config.yaml
n_layer: 13
d_model: 224
n_experts: 16
experts_per_token: 1
d_expert: 224
d_shared_expert: 0
activation: "swiglu"
moe_layers: [0, 1, 2, 3, 4, 5, 6, 7, 8, 9, 10, 11, 12]
router_score: "softmax"
normalize_top_k: false
routed_scale: 1.0
balance_loss: 0.000875
balance_bias: true
router_logit_norm: 2.0
init_std_router: 0.0206
lr_router: 0.000572
vocab_size: 32768
norm: "rmsnorm"
norm_eps: 1e-05
tie_embeddings: false
optimizer: "muon_variant"
lr: 0.0118
beta1: 0.9
grad_clip: 2.0
batch_tokens: 65536
seq_len: 768
train_tokens: 364100000
steps: 5556
dataset: "wikipedia_en"
Below are experts of layer 4 (counted from 0) of a mixture-of-experts language model. Rows are named router (the router's row for the expert), gate (a neuron's input weights, with its number), up (a neuron's input weights, with its number), down (a neuron's output weights, with its number) and show model dimensions 0-223. Each number is 500 + 50 x the weight over its row's rms, rounded and kept within 0 to 999. Numbers have three digits each.
After each expert's rows: a language model's description of what the expert responds to. This comes from a sample of Wikipedia text that the model never trained on.

# expert 14
router:555491458553538448493546462432501458527443556534480522443548561524391460470501477533564495537549490439413456492543445586468485484537564441511642462540538569488477602548511456561437487470491471474524491463467532629526540399489477449536451501505573501486501471503521434436572471501508600490469443474513450530452535551567415485470484499479531583464492434635517472480600499485522435500546467495448485409577443530387501473478419541489447467485533498590504541549434485576509539406504443395483523549501438440563513424548574498526486486532547531510458512495479425418411526534500478546594537532429578421534454414477479422504459501516391541570518501540576578518546463523596486498471
gate1:543413499459490462452548400528440450551482475504476457471478483515440497533442483548514516639505446526497444466534536499612573502459482477572324476492513476449518453485462437422529548499436493494457475500491516529460460452543433497507527598417570530484499465533487478539528514512479409444430541444510579574566385458470541491507569548520488510613473608598578563643505424524574454519529490473485523487642409514500588471519490532540479483456520571427521477525535511543539517448617515489489477460546582464503529479589507465533472414546530506531518493404529436583509530494484470493480439550489495605532453556547564515528563456573519541479457473481545570511512570554529554459508
up1:457473474389564504473436563471450466512490533512509503419543525433482436479402543545549549478461469502504524485557593467406440439542564401471398505488426540506490518534384524511553516411592564534514506527483473503568507536455467462516466530547541504525577417516613490504598521493440492517571529589608546488440525574518429505496487490494431581496503472565570492510426373474446555479486484394472479594570510480550535511444625489463542539632575480560499506465615451487525563458541493460485576498477495481469477521482527510440542486552513544426571532631602451595461481511510519532504497467541510455491487511555467513469484527448462473505469435466556488407534431527530476525553
down1:540538496558515437552559519589528537435467494536496494464477484460499432522482545499559581444516523552572507496508558426475485530589489531497438487590529472635527425465529483485443498467492473541469485621473359583506518515623474466515372374540512440473500467484587471505486525552478452513556510484524482579450612469476503483451551474536569560501496491554560525540519504437433537551591571461605481468480510495528468500526535426460551514513523472494495521403491455543491456452469499505485559483497501534503475485452457559503418384501471357459489564554520486602529475519504455530539456527592550610545597496443440495535506497533468482472470576461493537402451521411406449581424
gate2:512485560499542418505499478579614540538500568501509466500456492407430487557602476460478478421443491538420490468608431501545463532443451484491462500464405536458442489399554535522514460417525507587559541551558640476523538399460550415502449498566556453470538415416547487503491462465490489506403614506468589443573477559436513511543481506452499515511520531503459423449513507451492587428495484510527445410534509486511429402514562518433565452592463463509530453469544508535501554449493474440526477507494481474492474532504533508494423512488384442436578471526491567395527482578551509516502540475408473420540542484512502503591489492578461547476475580650561521465470512512547475541451
up2:537576367505562548491522502535550464482436472557530465469448495554587496548438458404490518623583473503577518602422573499436499515550519477515509480588534516431536462589494512513508571556502546514497492451461438504508461480484481538467523515525530517536516561626553504492452513529568472469556472573413542480456462513561469422420608501542591470413526536520457632576373497476499490620516505512486627542456498488555520601501476562496443469493548492453395493552403548538493489478446514467426472498518542550541505542433468554531494495493621558506450512391537492495481560463533537517507467563541549447551505512494444519441461482468436453515513565440525542527557377477472491491542
down2:526546471519567507500469414540468598498505506465510401529531499492486466499481411443455561456517405496475461488446493508450530546475521451421480478541510441440539413531530482538497443444577565492540473552446526547440478560393531452513517553499524569491548463591449577563561406486460419458484571465461461436437506408458522500443496539468498566506513447520511407488509459522519564456530436514415589538464541517563490537438530498561476487512508459595431415480524491481477513438437509407519587511505460607510463522501559436451482517536548444606500448498481553390424493502488625510446504477563492486571481462585435423473497513627544487546594525366505460521445519526536488367465
First names and name-initial pieces in tables and biographies, such as Peter, Jules, John, George, plus pieces like Al, de, ie.

# expert 5
router:578458502406455516520430431402525464574464378494433541518593464456445522512445448444508514501568419472559525440619490436552492471494573456538457510437481565491545462547475580532356478540510538525510387497549514542474568543509569489520531539495452457532460542531455453577559521474343508500461458557515536492452442539460577560426566479477430455547534450505491452542562458441485519529572499494435576557518508504427489510559406538501532493558476486548514566520600528466409548530512414439453442539531504475520493474475474413548515556467522537449525550458527515548513495604567545547512613515537440501447548432508519577482458492574465421510488453485562399507453459545451535531537
gate0:574492485399587437495510574541447441456532462439516538388471417490561529517484470484541516425463520499478441459454478574452555531526456458527584482535508495465554518465462474556551538531562549451533605487463569533544507475469541509587476471506495505504473433566525563545507477536505521437505566437458503434516504498448397486474487481535528467348550533352541592471432470621477548495563476435519558443479517518554422449529532395487466562554477566504428483434404514539406485510488483458559523623509552457526441543457465515492421461443589503476530483495431494504536519451632496473499520581468404432432530459465458534471435550466520465469553527539421490478554490393487510572514
up0:446512497519369485437450530462462451553469536510553527554432429544542470545500617442412524529517544447559489570470502524500525493571558573478514472485585534586476550558465469508495470510509532567473485545519400442431566485551517470554452532489440464452506502547411462518552455403436448498501580446487522551498528481515546488554563492526536544525517481600505452568558571423552442493515451471460476449559517486541585485432606521504577537581505500567531501448491499459532547530567609543447492450461549429563632428550529463482481561487543571554484344470544477476515560525522541546477547421423448554502454452554572549396553502550486443505509450469547390531530470522425494464568
down0:593479464546418450514531532522521487528540600551580505469483566542463475455553422588471582512493397556494542531492448530500492493514532426459599494545505410432435441547540453426504532482463457559448568417512415536473521473467462469493463561523574568390547420490536517504396514515450426470454567574472452446604534557516509415483522470566533466560538469484500501537498544539484534492460567525447508500557536413512487548451442548472408343510494483503516548461456532589466534403504564575485509531386469434524482530498445436461468508519453477523486481513525556498598526552549527619459501442547529497586534497594520489561512371486585481492572474597502470544510512501487462506454
gate1:568468535549428523505509559472522483552588540521559435468545390490518572541508558573505590470494498539441492536484493474466581546468470563497450449541565523536511535493467427365532525464456477504485493448438484475520510550436495492490502431519495572471514465471502582514488545411563495484542493471531519523496516464561397520525486517467469418416509483422495468412522462523623446541471573457496488487451493604471382518451521438441527441621505517437504522520498496615526597524419530467458435446559573380532529531553603575573515466487455494506434483456418471556531415444478443542558464444613544503604462525530573420464480497517503478535404512548485481556443480441469430562552
up1:473579504443526395513518494520452537456519511458458513468442466585564469536505537466557515487494420451524547539513438592538419505608562487576555552357549552493424439462503476539471516494445454594481431447506614484543434491518486560456384530435577468506502478409417539532487500491456492500444461581502554505498490410521558470539513495541542545524533472528472506524468571533487448501448502531581538566530463447511449494470501550543561520524492505390478552493556454444461456492590429413622595499483453611400517487470460463482494413421511490505423545456519480509463557598584500508444430530456479497524449590508488494566551474554518494415562503496475390539488431568430505557467
down1:482457437497574453551440503474562528558580471478526490501452532496507426500563572449527475488500516508456563558522498454526337500542583517571445577413494539548461600523490483559603532478508560551398499507533455563544579610507534525425536560486526426519563502450478528568492452520472513532469488551488513503547539549406564508430453507457565612563477490479348424556479463459555474594472645516480526502552503460548392536528451573473480554500466462469453488485471572448464547468508488439530471456541492534358488557485549606458552545507457488516542612488542526556442527518524481484464526490452465524521448502388495509486610524486532524516514530496429458511462582485504489435460
Line breaks, table filler cells, section headers like ==See also==, list dashes, and word pieces such as -d in co-director.

# expert 8
router:533431441471504465491594432465446444555479516534515411542397454522475565538457494566537453501499491572524351479566512438428516454544463469478517505515509522516531461450575440476451493415534447490478457542494489470580472481506451539539484457468518602502468448513469563498516446547559450470495554454521467552524471460480504462520588540516514547547586487486389574470523515569479396465560455421589479564491483430491476580560517529471478513471420463407623482463504367571481566507586481562522503471496524542423460445538430458493552582527487435478451452532431561539551525595474621548463454509499533548485547460438492470418491522466562570548500534426392590496524517578494497489400
gate2:494464466520502512521498481527426501521484443521430482498562611510579365561479504452415421560551527462532521529533494533408541497549551433396519489554474478461589459472574508463541489526460568575526403503499494482501527512506539459485512523485508561518598527525447502431576480489529565567526487513520574475482463522529469422512602563414564480431490441601533482483513482504465536533445507434485359440449505500480511471464500423514547511535504570489394447556481494497489471532370393478432443557589448468575462452459447463477508580502461538373472493512497481446479483444487579454542502456580514511491425489541490539650425518445443439590520506455556396491486468554521530440563
up2:423574496501464512495495498456500588488523500517522503514472499585461595459470457513633586483505454592519458561536485552518500446494341494539475444508467564607406516543372493605520571552483547526492528527532463493530510422475516526531525580526486443521481452518528500492495483555548534442490524537529468509576473556508499534512531422534484570577470532494379440537427551550508479533643494541489659500600486561458429496543476461498466485481539437503568595498510524468438431511551560528489507454476464513529514533490537544516583480537506573515539559483468486502514451536553464630469453548445555512561633549411498429516507530482498611497549524497504538475427426548452470469409
down2:491471538501526571471497484374600580479534507412615489466511440462525503503462481498527469438500542629567476546531516583589536484464566424596590497490410518518406490570497448551578457517481490475518405552496489389480502464504562506494404546504542561499548437432450508492399432501478473556502541431557544446583581506553561425536565462588382492508504522494559464459495467422563499494600474496537598505453492472607501404471452457509471522484405596511497602484495532494510497548551559486507505432524511525503495531563402480498545463507537486527515535515477539534447497489468398492431508552522562469526543488529531518430548509555554566448554538498569483489389532529512509544436
gate3:498472564483468540502464539498537462434481496426505523513481581427437576550509484455418492433432509548483509554441569451481407584571470514461487468537407427403474590489541460559492514476560501486501529439504535511481491386552485442398455491454492564623467463508592483440503428470445478579474407447472585438462479468481509520604468478495541576452404479452517488483432559482560475505451524495516460509556512507560578515523419515510477603528421492494434501478524538409499533556532429541596523433453565510480438552560427572482496451536483466439437496434402480541500396505385533523500446462513443547467516482441440485611513409488524450498454496503499520434498476525483445371461
up3:448544504431518479526496506501477571560477492595480614539527522548563487529442576496598474561589462521474476446529429502567564451471454522546596525484533512443539443568461522400497514490449433492509510413546535452545536582506557472574551552479476452486486556451542518471548486499550560372575543483535478490444554455524535473424541516492497514593559551508526516503555446576467604475543511562504485468550429457584504538557548472507443461477546436544457522510491433565525492497585577494417388489505428473465436479480520396476480550472600515538592511527519498575555557453540504489507505519464608496524524630432556618419465487519490517508428539419528468537384526465553531589509
down3:547385533441475488457402465475565476564511537435505544542429437460588543447506454500569447476545556471514499485467520473501478562522504505539567495509487519476611440545475494560533528528558476585520422419545559489525443483439513565407589566498482444526547510627476486412499517527469418455445498534508515498494510504629470510525532505488440569462440581445407481491496494518569509474557571518435485585477501421497573539443582439553502579506406566499447600500415472487478479521507522513573556559573436492595570491448479548501435540416491484485513494490445537480487460495408565599384544494498497617498464496495557518459467598442565435502526524538505562489512602546495558547545
Digits in match scores, years, tables and vote counts, such as 1-0 or 3,655, plus nouns like film, book, player.

# expert 12
router:550509484447461506487435481524491603476502552480538456453586524486454588505510493551460534452474551461475568540531462448457447519441516602469456460472468477449538436505530492453524439616521533481477533517470448432431611542524535569412387553476438455479443527426544483509360495458505460563507486453462529453451502481406591566485509418480473538519512482468610526469414409497569521579546442522530531501451491535494575492429527504577572454489455461483455496538475505535481497429542557609488418475546439587401450606489493627501447471463465498488491484528545491384457494522412545516513535464477552445398428480529483572512522471456510431403470555565521578526482467479461515555569
gate2:512508465507568559498499457438551570512477507497422536467440530429401472538488481493500534535482542485511548442527459517511460564460564477514532463526422526559531613405529454523417504446496474410442518451462581525487484509404538476436566558532519542430606554512536496554474523496540571532611486423486481455469501446501490563510421499528518459462535415459505392433586396507487438483568455445611470568443551448493475433416484439479479502504464548493482481583495404578557498500441426501490586448429502424417510507521552521481434453539528482488493442460517464454388568522574559472515554510496430525407438478537546525555360580487451541470520454439389444517478552494552527496556
up2:484552553521393507571483606473571395492513500496617481488516490572489590459479531440578528528494516535511363546489491541428476475543439494503442497518557434479501413452517479437521474467501565562487459550530483467459468442562438543541501521514474497510391410411464600492530526488490429518464531470438539472587425505491492448491507442488492467550506542599550496514458579413500486478458597462461496451543471558464522558496530502448526418535591496549547489477516534433428525486550523476466520529498468534586464412444488462505460580396480594567437458506516566564576474424490415520456438477454599454568489501512480440530595501513546440438502509539601450378482448522440435513419
down2:537510462588400478551460557550451507431402520509558505484388525522414598428540505410473562446532493564560502447519531531496475429518510414571484462461465509531429576573505483468451475491511544496577495473528445533486489503480533416567543552469530496468578533524455497516516545453437423484513441521468509490576399467568483452502458400458435418410488473513456557534513505468450506418505497517463461417436424589396496552415528516362502564393493535523537453587390622594561527517510510489419505443423503475490448457516494487513499562530537518475569477456564507491521465525556501471541542390486510538414421522526536509454506532477498505538606442478467475472486476572450432466546
gate3:471616529433432369579511564541515575425558450454425550529565550428432409458546442567505553499492547535514515455513498572491482583431528451542461484460504476567489450505497397493494504453406391543481484431474498537525535412475482448617403506387460507460491440488454490521556480496563574507492498483445554551494454509528434520498521481532550537547540510493496467440481397502537607503446606494497427462493533522484473404545513502497539501520497572497548499437521512460530552527480552485469456492470579569462443494535471504498451402561510451490527476413574615519559513529484460502571572587503535489492469480518399545483560518433552518459542403512534485454418509359538514581530
up3:512479440491543531500522477509566469576499436500555457434549475573522541542475577528409502561523439543501437525515549474555537441475436610460578543454549561443508429552414540475478444537541509446480564424512576476527500554491614600370444547566505441554542534550547511483413470521565451584541570402527460491520540582490534429483457514552524480536514488561484505516524512577467483484528465407461578481491564565507476571479466541468570460476425521364489490471508429572542394521506427512483469484515466450546551479472479435587494504353517582566393523501546385481480520516438428512518459436508495489501537471465540561480532433537470487496454529390522469563474471575542453510500
down3:582492483437419613502527460441537410501438509493450500535472476501530544550447514401459435509468447515535572557442470419496533545511436524419580441489518475477485524537606431453439523539515530554502510504484346430562506489491506453524640528534478537574452508514535464484533486457414523509428509566484525480547526423453486482495474517399552366489454549399426522499441558469547453561523473488433604484477488517452479572531519532556431464514497470447405500557408537480497512591355498547527550526522393493451467487483488473514464511531539509437539423437540541507388511466509549491473495494567522459539569499513591464505530552490451506515495485487413417511562513576530506442617
"The" and merged article phrases like "of the", "in the", ", the", "and the", often starting sentences or noun phrases.

# expert 9
router:581462485467448504481535417481502411561524463563499481542466446493394544515511642495465365513527536497481407484564468559493470459472475438501451528538484523497532485455574503548543446420588496450449453447454564557576416437421490502563496567505441560558445452411415555549444427563518556539596536389529512548586580493533486538458597512532510498499543499481551540510542506494406533522494437528521377581517581497484478541535519487520458505479429460502512438540423475440509446466577510546452561423417398490495453480559469437466446539520476540542527421528528515570596483506522557574461457537488575552526464489524524572496448481493514516584521493601431532542493500477426489560455
gate1:521471450556530489594481533484480483451511575493535508554565537544389553460543498539498396402502422453433540516506577524412532497489468510467513410552498503534560479430450548540543451446579501498553550611489391482495547487532501530575511524526510468474512481615469496484623554533451521399395523577512526537574500589533581469411469485418530386540491520514564480524554479472433444471472519430507460440532469557559495501567418399502531480536524496535565507579554428487509465482441559530504522546490434509528504470444505437515455501419454504431579499538481524534523472558518422489576474594476629441555472434492505476517415515466523536535599515499513585589450444499592541519522
up1:562507492488517512602499505525455537429552549548477462516432466556441497485573490458527383507474546511458603588517622447490452446528512457498535484494421511527461427426436604531533433413584418583494623578547441451530505476494506486570498638520560479563422454528519542511520468506430466479440496485548538508548492509534455502447429509464542434479550514443493584551477475482399480535503541412531521472502454539529436517520454471432555520541496454469577481559591487509457537552398617523521404532517482470474470488335473516512442550399527523427503483505432453484598484497410401482540488535478564507521541479497548464462531519403491526546559475501428525550509489523499559503520
down1:506416514459486511612524412505524479463531565510513501480491449588427549508507456473516420615362553482451500462533478507474529471508530485550450483563505498488435533485398585542547547552474379457513479478487455462568441506379441548432438554483477509492550443506495447536552502474480549436531407488472485471478416499591589536520425537434558464506498501492522573474493566443507422428423515506556422414495484437465491508490512486483403490422460505451524492544526583472471544455428577545546400417522523513486430514463473595499528459573465434365432467537475394408535440435527489485568479535501518525476418415550468557486508473450454475493515547558542506478543454495471453445602
gate2:488633454480469478504458466413544475376549400502537491465497591505498483538411542500500467507458547412473596490527485519490485494446579509553500420518444467482483491483486565440493538476585516534486510479545598488620524528467536474474475469516571507508587484455441478508519419345472440532518507480558551503508484441548513505436502472442473535465471568488486398541505535609472546484468380509543540471462551508525521436555523447484449517484533350467458514454495532451456382494489530521492559463537545544564464557437462553441480491429566528456477557555551504450475479575612492417454510537451446452527612500510568543416484465517487431557463510471533452490530452621501491389421
up2:493492541496398513459497522529479449538509557546510478586553471548428509623481494507538510444421499496489494518517491470478489476472420507476544479458498456500474489481515565523537574426489520507442538552484504482523530497474410530471447450480422505514493477480537399532535513460451515476549398515440509615571515536517511454534503437528548453480453628548453399461449478552489518570589528407442508539451408540522535406533501480463506575497522410511486545473551540484576538604594571410485481500439377484415540390571449510577400509486501538441526457555440446507505486499430517490494513530501444494631439436454463526436420561529480536447462593474499517546351490429437557585489
down2:468559580450418499510468469519551514528562471493487433470465526569464430497487597495544491517553449502442484499474547613435509448479516584542582498504504440408538497441499378421550545468513550462555587579522472517558501512531539506477416482478483421455578500465423541456516431460433526413507450557452446452606469408517571510438527354441514516527466440497485457451483484471535429542422385474448517490509520504475506458537503470440464483435476423520515548423471512488533576482542549473442537553433626479465523444451603579528574451540461458459486430478528447535531598454563429467505453429550488528508551546482499487549497524585526538518563498542588514445522367510443496518549
Sentence-final periods after words or parentheses, decimal points in coordinates and measurements, en dashes in scores, and pipes between numbers in stat tables.

# expert 3
router:397515443529495510381550450533440431552573553551441442529529437490509561509526431453520501571481511512488518488416608484558495510444463446445491535536551555571511485514537459511487519517502582453500550481380501395445508454522505540548550496471499466551495572484536472465640482494513529472572487501487500534497542453603450538498505565506557577517572503509447460530462493561508493483394561568483491589506526425569508550428518570498419422438509576472512440550435550490556559524494465507563495430430439492487507453454423498561489492464482527469487539535393549524461526585519469519393467532537517509519495555447617543511535441407484468514580567444407550575531614467392397531524
gate0:487561483556513506468498470443593467495445511512350527467397540597545526526557508434561580456559512521557528547488521429372475528550650441474499501577470530533547471511495571450534434464579555583497557404439542522586570549449476512430529508496509520418481515492494458544426459492497528500587615523448461451469529547481584424519530426528544493506491475532552519522462498464522465478468552395401571596465509566431458441427417473456498429459480468416446461467508496442438549413528513437500435514412602474558528505449519546451587506495461560448475485458540467547484487500512479516486513450472520463557478506453582461462395518521462506409505530436499456499448459482544475515434
up0:508427511507429520598400465527503384538488572438474456422532459437576580539503511486507525433523489463489522545601457527419530474480566539412511421507507596457606612526476442669449438516449477573492463513485512551474367489500440478482520488601588488534572484496427548486464435508504510498565390473508558514555549641514442433490431475457552535510579549504476573518507581558543456469508530459560545502594533496607523583492497591385512467478490531457452527388552457572404489522513498522448455505522499561473483468495445448515475527455524536461523543485506496501486579547456502495544490511481524492401557493498521463510548485529513533483513481513531517542562523552475443438517
down0:453465488604486533534457448568495451424583534545537438519640451461455574473467445460537509502455396481488523540610432460527403493473460532554512574431527529473431447589467481453444551427473521490522499485504532495445391481485549538556454550558511458486607503506517473520571549471576505578492535529400438565513512536528478488569457502478445447585490508558459458527534505471472479534481403593503512472560463477487584487539465482467483510521514536447501546479467532492599473496527471518452450452542468446501489519489603490457510547529509535599552586603436526434557359544651480461480477518490449499506473512530513554623461587544576557510433494571502467473551586555520424531516
gate1:485536459527401427564499533427423516431587501528455518523456560502560429509521548457552461491553599451493465510520471542533565555507529481467549554531519446390559472558470482550428473511534497448448469475494516524378495569461503490529466481493548523470494562590410486498479495601554563436605423560507477504504514452534479507507533564542480445401541441538467488555420474494437422523423496517584417499374522514512454557452504494585506532583482396498586511486517455486615500506410500513627465497521479445627464499564430512512496472470490415540507552491572476461551535412469478557478531503464502409478456425439455491616484524452507490446502554590563472589530474485500446479549
up1:483453432475518526462538511560474508547530485481503401483494478526461530502442547421479537484479370512463569535538611473549392496539389428527444470528422469497481542531450545444471581524468494466503510510490522423577486494533609478383510523487589487519565535479571453561509529479605521482476497385462430463539511436492512479481451654432435516501490536479407557523542462483504506514486441553600528521552438459508480545524511503476602447409518516559498505417505465469365552486575417543549453485545501462511508525485445505441464445510498487453512548528454485527457515440507461438443433433542519483400512588655390632449496503458418449498465476480472478496526496501506515480477
down1:458598490541517514520450532490552566489493464556605501542423442500442418461488553503525566483431478423441549509524547415422502475512504538512461508442460462502480470463514526538470491546481483575529540616544565509612516581560589475539498440508514514535451517548548545533520542481531517502472492466577523469523572490470470555422502538431468493610450510526505453553538599615383495474481581517521450593488479554518387449516483452566491491473484548531475464499595465478557535420578447632458517607513582494545502533502558471524427452451359426492447561561600481515549470400528502519609497481592537530447536546551552494499548432578514552494467474546517461463562545471509512512520
Function words and punctuation that continue a sentence in prose narrative, such as was, that, he, ", and, closing parentheses, and "She later".

# expert 1
router:491538516591510453486472547544484535496541525483526612550505550566526544441515450464456524508527497514516466475522585573558470479502572464530536542583499477560504502481452442401535477372481477500429447522377598453476482527482504426560520449488425433492442466478472492471514481470500545478531575454518442525512555502567449478612531510570581562550532517425557493466521467479541594508567611493623509429543444493566505450560589330409421507525481492494484502492436561453516410523497511532434580489380477439505462531460455447452461397472536576545466462519521473528574471519521394485456430483441496534500493551472523618541497470556500532458603451550515490483445525491548466524553
gate1:486524558364508527407581513504428495500511538456397446432419551548503499477532490512619495490438516456512510579548492544497447604567507407482473413529465532538522490541498526519487526475433517472481589499448431493540497522581517437548515561551477465528510510522530480337467457471527533490394560494583464446548460498576512505502579413473600523475506490437480511579514482399518482490511560546460415479563465515461577542447509514496394416473441488445477492481550429433493578457535488583496432495434536453483490512494468511455442551497479471540525539490436538490499610574550476562497560388599483544495485455557469496524458551465451399518481540570505578557543453519387442436462
up1:485520501602520539514386530522493518496469554552430396475566444487491461488485470573414518586534513464458456412577432546509484422523537502521517597503523511437514545491472408577530498443452474533535461459465466501449538370452439615520510467465457593510509513501548466465528595467474551566619475465413466449510520554500502455472426530535473444466510509515550521507485462542466490492454428475546483524514492414559448511515558529493490572545544504410462400544429547600470460501557460511491494568553528530556419528449449559672530483460504360459402423526567505571486471483529579515560518486441473499520444555497459538412511563524460468519502477480510406529481523425587537557513
down1:485511515462496554469501500582453587585540512493509576448523568435475507611471541510457496374505476595494548608499496562510509443495558550464423499521522453464517477502534439475485522495492565376498440527452461396500512593518510467502497528428599562497472523548519517554498447491460551461573491499484494473517627497437460493494540526453464474515496549520464501527449527475531441531472515569505568530501480514499521474538476570456627579465543517531451458568534584545472583502448494485493476488647554604597540595499509578512441430558410414458469505516456387505546520420559494504526502620482547465575531519517480526396467492495575521560452525365452593520494519480492518585480
gate2:515540612520531431508480435446577502422445558439505476446531509409433536412599477445517503557477488548423464495555503531542565626575528461522520407481441481506471437533435474422542565394385455480512523492499545435495514478476514492559440440550519466557532514519633490383506551494552487454503513534448487534598504433464462563535447510538502554537592584556503559521579479496437473498493553511528497485597511489432503415485465471432482518530473558566438457556487479483571481524468527492486533481519486547523354553451548469520530562392530460444456491540521455475561470450478576532523513455419466407459469488520502466491511485487550482529453532614474400396501407541562546525463
up2:539462623502537398490480485484552415499428572559462540426460493474461494429607431520567457491541511503519487496484396496496518530670527452437436391491464593485488470519456475489494555452449497509526514494546535470522480453495432608534502497506510547536504528509590507461556504481456442542474592428462554510550563564533505542506587463551419499445580471585524556505532512555586502495495406479542469487496526469446532473476481530359492451575541530589420434516472414423493514498522468525475453517592461497495423489442514491484489511502553420436480605436511390527547455519511500552488540471392524425495506479506451502396553526498454418545518560617470487475509430409457507520507
down2:455396487557430482576566440446556523599423480534529522513469481503504518528478447528489500497475494574474435478530519497504466425504526534487468505546517574528591685498476504479456434544452461497454535492525477485580486434450398512500567445548421594458404615474492490551506497523523512574502457497479496471539503608505603563568546487446498549516558524598558477499524474481615468487459529504525399532461460586469552445536489498438451543536582452535529467449564458462498494452543479564574541432497401497542523548433554519405591429455410493471498484495501463355528487512431506566625415408527538472509521510452485553436530519424462466526484441465521501484511547517462470528473
Mid- or end-of-word pieces such as ay, ow, ey, ock, ong in names and words, often after a capital: g-ay, Micropro-se, Ge-aney.

# expert 10
router:507575465453433589524477521576497526439586525517529464549431537457522456515499524440591502439480384487573494475387556484567456527535505463501449452565560501530388589548490486478533540477561585457534592519536422464516512509479505421509475488554506475512451440622522546528483534534518469536573414535487477448506546568510418438525475500416475476561440455500450394479400493405521410536488505513536515545518495524468497558467452579503557584446527453513492514541521516511500496504489512414556505556602555541552570483542498523474532587485575458519519553488529504453487505533520493432534656456531514404562502516500497467526432580532470494410486437568588421545637584510561440495536
gate6:469527436567560520482470412416517552582497487529509505531590462563492580451465652486492460583572523528434558485465547486507511508540456555448469453484515489438584564559517595501515538505492514485565522557461449577542564590476497438507555510426501556542495480442387516516551545423480547533457457553565483585460414440439447509505486406471477446488505435586562594526531531487457358527530527516426452551441529509472566518587519490556447501549501494476561546520447484575464572493538574536552529526453539526528551507537518519477464571501546513522578553533440478466473458457436506479552458527626544490488403419554506465508592477500517464529551449454611533541550375519496436504547
up6:527478500498495488531453496489496493419411524435409419516594564567458566486455592506446520493532521549491499524504639556477496488509535494475547573529505444335477370510482474453441531546485551498502482519491465534538431422491479494593472452487499542466390585464489563486492492511482414602540525372491452506499490472468550487526542438519481500451542457473568572490612485513495475534477432502535555616530411439431520509513511519440469513416486472479538515535464494485452520455511444529490404473464474624584601459519545377452540451460510524536449499566543513552560590570497446496521473514457568547544524460433441599420543470549563522532464565503500510458553450594517495526551
down6:521499503465484416552549401481524578368556552446526475416513493559533420464519430524390511493508444544478483510530501585476504453442535470498509449447476499484523528422594461511537470514542434495441528434448500517541503513440488448451614471487459482499488543540442528466527495493449555552484479503501538453550511552419472422430486382536553512511510498582501500473571507445531519589536424522487559471543442533496548559472376563511419567583380525466403480434536513500425557463475371512515547495511443519542533378507496555479537415479545510497520521357550489486539578571453414493466607497409413470439529535463472472568525500545523455505451539534503447472470400491510447545541
gate7:589459380531559571561518569529457479433553479469419535472620578492532337471491467523482512441475546454487511457502570537457443502555566619495512530407556475420534444395549420521491487542452484496509513509525546416381527535461527522549542499535458524489510414498618428495505513459523472506500479487448545597514532572553515474446559480543479462445532500469481509548587503510441575429453467512560555554474416545516495465420556610508506551438475480504463486583550485509531574466436486494537594446500588463500465576564524429488471477454412549508479414532449469526492509514456457433507489446488520524441573472492478507549552561643562545541520476430529515466468455491493556469563
up7:377465571477571416445491483531576492528360519497620471527383404500451550512502581454545475544504421581468540533512489417562519488466445473516480494545506504601509550561415569489471519476567532508509481494504499471614518477526497464489428554527532492529511550529418545489457525581465516555423522499487463367445471410471525541646486509503474583560460495538542490476462470469579433533463552476450493559493540425545568525568469384479482458538522484503508490434532467500585446513610530531476428494514422505533543592461440611486562596466509482503513546477567484428536418460561517538431461551519501515598501507503511449443502472480476460528512510593440462579510544455499504481518
down7:505498530650453471492456463557514549522414487536580498500497454555476531488532467507577575494483407597515517474493526460561509488492533553568455477547573465542520460490527496537536434500528518513503542551557459519409481515471566470469517507418446493509428525467447491504431514509411484501467520468532495498509442508505462534465555572531532567541520432611474532551668498522430480495535457466421530369500482446414499561430394462423495415511559442463431466455530490593378487450576473486494555531525502442518443541406544610432557532555555555529505429468446499488529553451456524579525457550467587544496531510468521545471530532596503545484447460483470550455436480353570480540414
Prepositions and connectors such as in, to, for, with, by, at, and infobox labels like "- Website:" before values.